Experts of a small language model: 13 layers, a variant of Adam for the experts.
Below are experts of layer 4 (counted from 0) of a mixture-of-experts language model. Rows are named router (the router's row for the expert), up (a neuron's input weights, with its number), down (a neuron's output weights, with its number) and show model dimensions 0-127. Each number is 128 + 24 x the weight over its row's rms, rounded and kept within 0 to 255. Numbers have three digits each.
After each expert's rows: "mostly gets" lists some tokens that are sent to it at least half of the time. This comes from a sample of Wikipedia text that the model never trained on.

# expert 8
router:079130125135173130152133055108116127111132145094137155107150132121132124087110106110163136086103073150127140107149111119125146087117135141135160136106168120158124116087142124105138111173139127162140148098122138131094157142117162150105136124130122103117066082087120128164112142158127140146149121120119097125114167077137137157143143152116148139130144103110143124142154126102090152095114
up0:175176079112132135152150167099160161141102136104145121123123165148104118188158089158159116126132128118127158169146123137188163095076127139127133145113120127124133132114133155125098146124160158137136137116139127090138093113128095148152145062084129114151116128127120147112144127156123139136124122114165103161139174146133186166127147093137075112145129107136141138147150158106131132095117
down0:142116133108151092166151099107098121122140136121139149160189112093145152151142121103131079100124131153145159122093139140105134154162108188118130150140139104166138115138124129118117131145124133145145128114148131097128074109118133134167140117120093198157102179164138132125115138130145120094133141120136113140118114066146146113158156158164124100137104185111110139131129102109104099141135
mostly gets: " district", "|---|---|---|---|---|---|\n", " election", "rd", " present", "nd"

# expert 10
router:143147176088090121116084144111115118099127133127121134158093141130124152154129066113180151145137194127080104141135136109176125125160120127169123141129159125119095143144172124147121114112136152190116104152141170185174121143131138127123166172134162151163123099143145182160143088160120135105132106130130129149113147149136165145118122173163143114166102135161146125135123114131149140133109
up0:109138170119098099125123157105142133140116105146148109116150158134139136153152142122152110140102076129147096103113147163171173120094162148118115119096151118111176126121146098155117124171120138132134126090128076145107130123099100156121148116122108157146081130154157125140157112081122117080113137125143137127145170090117136120122075168123089137154101100161105106105126105126109129146110
down0:126104149165114141104096130111161085105143182096105152153133108148124093143114140132134092109104133128154173149085069135122129103118133162116099110133167141166126147161142095090117156160074111112133118191136146103146111143106158119185075091180114138153143132136086132137130185130150147089100136126103114180116125156128124173103112127173133166125142157150160116185181173099137130112123
mostly gets: " on", " after", " when", "In", " during", " before"

# expert 13
router:129141142149137115131108133099122103126128094167127118126149149124094108145180154111071134145138156114139175151114161128096099156095137140138143149093118101114165091122097103153118113089125138084149121110143117134088118137122139161095118110110146167140149135098159112156130116133117115102120189125119140121132130118113120119127123125137103152134121133116087144132091145086068135124140
up0:156122094146087110136110119133099124155158145086100132161158165086148104133112111152074169097129094144132144104137132165136168101136179135135115131100142165127107108146080108173101108123108130147119086102102100140107134124116139111109139114105122142147146107082109121124116138086180110125098131099101105135139126166100090154142162097157153154115144143150158119139099115153173091170134
down0:148099157150166141135174130118130137130160165135101161116134139142128125153147110121156180149143128114119113127090127140092125118144093110144160109139146118136104173122166120107132080165135119113138129168089135128135089135153120153093140117145115102149166089127195120137159135108102137147120082141085138154109164153162110131150147129138151106105115117125128146111165092148162112119105
mostly gets: " aircraft", " tornado", " water", " engine", " systems", " ship"

# expert 12
router:133134121101148117125116122103113143186121086176145169131085129140097109141163118113154106105119136122129110105153125156103107154108127144122092131142112116096143096118116124131140105173089151085124124089121092139164096193122124137104112156120108158129145123129160123142120113099112127123099139147126159121137127107136147128141117108137085087155105120122124165124115137136130108110158
up0:143151103156148128084138149106115149148145110137166086132136136115107104085162084164129141122142103134113116054140087093139138128163126113145126116110149090160133124163135116058133158130121150134087149131151110160106138093154145087135114139145123107128069157168117157192130117119138154131138156125142129139157154123058132146140129113156107110125104129126117112096140160152130154183098
down0:150138152115118113145163120171126142153127154144120083186111120138105145113136150208114104167125129144108162147131078151111119117123143156150087108136100107165123084130136113111091142157099143147146128146176129136148121075107111146147119162131167129149159115180148134141136104079083132087163116104134109178108163137141151140150130113111100112111117147170088111141088141147143113143151
mostly gets: " band", " *", " wrote", " announced", " especially", " literature"

# expert 4
router:158104094138162103069140139136132145090135154153146119105158153179127106169169130185120065147133126072140158082152075183077132130117146144086106122122114140074124132137116120099174104108149119109111159170150110181159132137124111185132147118115078141129144159126134098122122088087140134083162165105088109152156109085135117149143122102114117180116135157106104147138096133125134160145131
up0:139108134175111093113118154135164128096139128134111109144126089107102120098131148096110107151136139117165106114116080164111134119135129068143088102132115145129096110113088147137065125078096089111091106111112142152158154157150089148095149109122151131069158131119130100116139129113149098162113129084115164142140136140142150106153074091134097160124086136100116098105129166134159112167146
down0:131136144138099138134060114143085131086131154125169150152146161133130078136124122113109158155177098146120123110142124115122126129114142116153161111132096146075182107125095181094120125155176140104155143152119136128138120066151151131108151116093109129158124164160131117115156115147130105130153156098126136131128082150112150104103143115121136126150111129145118169082098092092114115144098
mostly gets: " Force", " Cup", " Association", " Center", " Corps", " Festival"

# expert 3
router:134096111165132128144142112119121175146098138125172145132147171155134152180130133140115119129082129125145133152135104154083113158096181151103133134139099077162153131173139146139126169150092110151121161169110140073152105140135117116163121103145124082128102097151127098164114140106096131116105120115102111124108143108079141149113102133112098150073158133089107117151114152122113084142151
up0:094116133108139160121141087127208109142123124116114111148107150145100136104101144119094108098124147123127073120095122102158122074121142159130098134109186133131107070102137143119128103122134133098186129087133084146132152110108142129084113139139119104157143118159137136136112154148189130155133147109139176139111103138101136128148155135119117094156127120115157175112142168118120142149119
down0:109143139106139122171114199178120165146141146110127123094137120116156115147075087120133125130150142142126145110114132130061142145120124149087103148085137120125142150084129123139129148133131129122116126137140109176092110152109117081117152129132126129132159117141114109115157116132164108103104156128118113131132126151126146080082128113153133131160116151103122140139130165128116160092119
mostly gets: " Boston", " David", " Tom", " Pittsburgh", " Brian", " Dh"

# expert 0
router:117134146143133145113159164123173110118154163173173105129108094156101133097134160121180119118136125094169126096130125090112082143151090162156127097178126133131126138158167079118147076148119148131118130096120132098123147150122135139139098122125127141113138110167096111144163124116093153152128115105137130108119139173112103064084126127118096116129123089105108106124145106156141114101098
up0:137172103136073150115183119109108143141140154136117109110140128155125123112139155109138150135122147081161112110093142083106128171110138161150162133143099156133123151160162160124089119091074115129162157130129144135126113130133156147077130111118138132108106141125149088173147132097144122125141087104093157127101136159090136127106151110137150115112160082124131107141120130177144151120147
down0:130151122109127122145119144160096146117107123131101128097153135166130143168121113066117126144094113128153145118132114092167135107156130171140104125125114141163161168102182137140132120162160144134120141130112125124150159125116160096143175139079120148122118122139195165105123170107166144147138151134116134116128148122095132086120156111153158113138123114124118123081121099120142122074147
mostly gets: "li", " Vegas", "ne", "ki", "ini", "ja"

# expert 9
router:096131115137167118107126115137130128149106132102121111119089102163120137122147118136090093129122126175105111126132177145169134118127110147095126116137150125115174091130123154111124127119162109114100120119148148128086118124122135143128165158162170109099146104089165130116141127099116108172121151124144121114153134104118114132122121106095134159079151149122178135167155109132184141165152
up0:093088115179137119105107117156142104127145078135090100119100144192113149100123137155106148121126115130120142128125106146130126088112115093092138095132160140104100068088117113152139098117113120149124086126087146166124178164132118112147131120146171179135133124116163155105106140119157117149128118144159169155102127123129131175104108144138103162079100116150115089144167131154155111120153
down0:137119154138168116079111163157140129164106129133100136104102129175147068130127136089146100137159130116088104107140151138190158130103181129080141133105122128070140158123159127122099148133097138134152133164170139094155154090116142146180152156136139134134133134134098166088164142140119108093115132129115119164106145158173123119160122122146114126149170092145148162116132128145052097123114
mostly gets: "°N", "″N", "|", " yards", " households", " scored"

# expert 11
router:157096108138121139147146120103135170156117152120155128115143171142127138164151124161123118132085107102145125156140125147098095145093156160099102127128119097164153118164135148095136146165097118134134157154122102076144115153160098115117096110137137073108111099141149112137112146112100150131118158116069120100120146103102127133100116141102081153092164133108094117149123151124111122148159
up0:139132099135124136144093145126161127115110130141142117128150147096148101134158157139090128129137154107132121123108131169154152123093155141123114103137142135132112150117147144079147118084110152117149132099119129129144145092125140127098165140124172097166099120123117150150103130160112124139129140138148122141108113175086118108121141164122128104125153111132138153146087098150119131135131
down0:109143155199151154222121152084100113152120161100135112119119119115130122132143084115143081151131157114114117157131117155109146111123117133130122085109121111162160166146134094146106125121054124125110134174142113122109146160105129151140152120140117105125190126143145132142188109120129140121143137149136092135108129138133132086156116129148113099120127172125133111140197187128174121159168
mostly gets: "|---|---|\n", " Phylum", " Belize", "|---|---|---|---|\n", "|---|---|---|\n", " SCO"

# expert 15
router:173148142093108148123160140115133111128118106131146103140184132114147125111144102136144135120132095109109080121136151105132131124122110139105148116113126126153089148143147119161136169135151122116129093091133114125125156127155119103108074111137141175113122162125066128085104133091143104101098096126157121183176103164166171096127150099165195137119089132171187139118146117107155138114118
up0:120132110165112128145078160151110123145112104129115122175133134151135102102115103142153122116145162150137118097132115105187167116074156106140124100070144119124098098135147138143116110145123145115115121118129110108115115075163150155105093169120116148082103102158178145091088093122113151166150130128126125155096122108085155126125094144103140157119142129148119147114107123127121148158109
down0:119137126136092133099148072115158146107129131124100141161153111154116143108108146158112116105141120153150184099096146163170088144122115132154147148146089103146138095098093106179162109098123128149122141104127086158140113183131143121127103087125137130153132124174170118094162146135156095147115136193186141138087134155168127112128118111116088150095143108186116170126139165112119087134170
mostly gets: " not", " would", " they", " can", " may", " will"

# expert 7
router:148145107127122164136135094110169120161194096152111123142148084182115114093124160112111143090170123094123113142078143145096156140114117161136081126139181195132149086157087092140146104156108146099125120120124085190131156148104120111119127080106149157128104122158134139088120136133161125134157130139125147130126140119152121166125144107140114154090190144138080079133107111125148141132162
up0:129120094121112153099105092120109168138093133080111110109112116143097152107121114135165110059141147140085112142120090147134211109096118124133114145119146142125084103122131169064145108162120142130121102173144140206147078136135150119155119138134119109149169156094054132148075133137138130115131099104131113101156121119127130131138099156176128157131130103137133181105131140188138145093176
down0:138140137140099149122121147105114113173152125129111131118076101131158143159110131056135149127176100150148164156175153154113145167146150091164116123158153128136096152139145107094161118121107070089086106121106124140119108142142088137125135133123128104116108131125061119138102172133113123148118134156150150154150141126100133134136158101118126151108101132080122092131168112165103154123115
mostly gets: "ʼ", "ṭ", "//", "ī", "ы", "ˈ"

# expert 1
router:075122118120097111149135134128168153119085121108076144152131156082134129071103124110113150144135146180091161171143141129178108094106103126158107133095104156113112126075051115135084120115097109127134152119046084127112147099109114100103126101158120088074129104117154155100143158155147126144133154124117137089110126125095120099153100114107093119123112153113095093105079115190134159107135
up0:172088098105182130126114090174200119137121169107126114117172120113100148114162152108125097140127168131096156119131104141104138170160150092142132150094112136099101083112103133138134139090127149129100165099105172142097153161138112120129148123107155111150125123136147131136131139162097111151065133124104134111137114147073123113095101133134130191174148132119096099117101153112117127117170
down0:112100154115173113185108140134118119094150121120193118110101150105157150148103130145135147127095126090066138106116169110120112140129133115128138103129100089125130131133079181151179178154147100093117132171157124062109114109113128121111130143135121112124174130136109117162108111116147130070163133117119164160113114126137116124079120107080125165118124126151149113115139163103153103159133
mostly gets: " new", " named", " Coordinates", " listed", " added", " presented"

# expert 2
router:093155165085119077137128108106132132155165139090098131123118096157101112132101168086163125152185134114144100119117138113146131129137114101122127101120119141114118087102152135100143126140151099138115125114140128157141124168080154098123105141123099111114162102102093159123178148144135085163102136160145096125130107119166100116095178106123142127134130153150112118107093141151114103080131
up0:123151121189139132108123130146124129116115136118110135130093150141160110120129124138137126119159121131141134124151109119131145106148129139120131167104140179104126090122119105092161116151092111106110144091150158141164143124103128122125160105127113155117118105114096093064082117129123084137184167087163117127130092158098172107100124125148171155161097124102132139126089140143120134128128
down0:146106154172094088128106113117111106082147153115143120122152146071151139126110114101134191138091126122109170116128114147126141124122139135126119116112122154177139086135132163122114171138154157139119133082122146107090105128100116149142100118080129127090121143149108124133098138137136128131138124177101095166143113167124091132123155153143148130109095167120088143139102147127096143125147
mostly gets: "\n\n", ".\n\n", "==", " |\n\n", "===", "==\n"

# expert 14
router:128093077174092161138121115115134104090160142137151133124109128129157142125121135156136140136117100154144128140131114124148119115128138072113105123148149149147159171158138089132105119117134138118122176120127153110119109095130146089150109104105139100128119165161105119102123145144128121099126111159149145124116115183145128128151145157103173102151147175108126133112160124102110109161134
up0:141157080147138143147146150148116131142102130124146137085135129109166154131148134133110134136166107186154100111140144092169106072079148099134108141076136127110145155131117152150114132126140109113083088101112145109139153099142110094106143146174097092141130121133130131120153097143092102153168152107111135175148159163139093151173089135101151143147144153127151138123103114104161110122076
down0:151133124125145151145115151111073140127146124099200112125145095118123128138135140154104163123129123136110178131162167163112136144144112102116145135129104122123128152150110056097092130062170141127136151117130115118102086124111121167165115134162082148126138106140145145105123135155180125138074096175117113134157171134119111138171117123130135151186116194139123106130118152119111131144074
mostly gets: " role", " actor", " education", " daughter", " women", " father"

# expert 5
router:144130114098114151131096160191080091151133105114075130123126092064152124107105175123072148119137121155129139130104132120140157125163126080136140154120112141105126148095100164117124142121133119128171108124140121113086136073159126125122144157121124146164143192111136115097111121147152136144148118138134171128138117107154112145142120137141135101154113101147131145102144119134110120153120
up0:110158075131119091140139148158162080114113100153141101091112153116138152095127133144081134116138144146103161120147125100161090128056143153145130123136131103097135087127108113178141114159135108110102119159169133170117146142124104128105129141122089109136168152112089122130088121171167120147122147142133138124111128122133149116135087126158093102145139131141126085124138129178081145128155
down0:117172157092142154147134106164062134127114119123115144088082116112187124098137076094142087143109122168134131128126108084133106105120163120100125115146133161110100132132098134084166099134146104114150146138147113108092107142137164129077149173150127144131102137132096135155126140143122124156139182133140151118132108158147167153073164098142199085141110129120164128163146111134112107108081
mostly gets: "/a", "ort", "atch", "oss", "/A", "ound"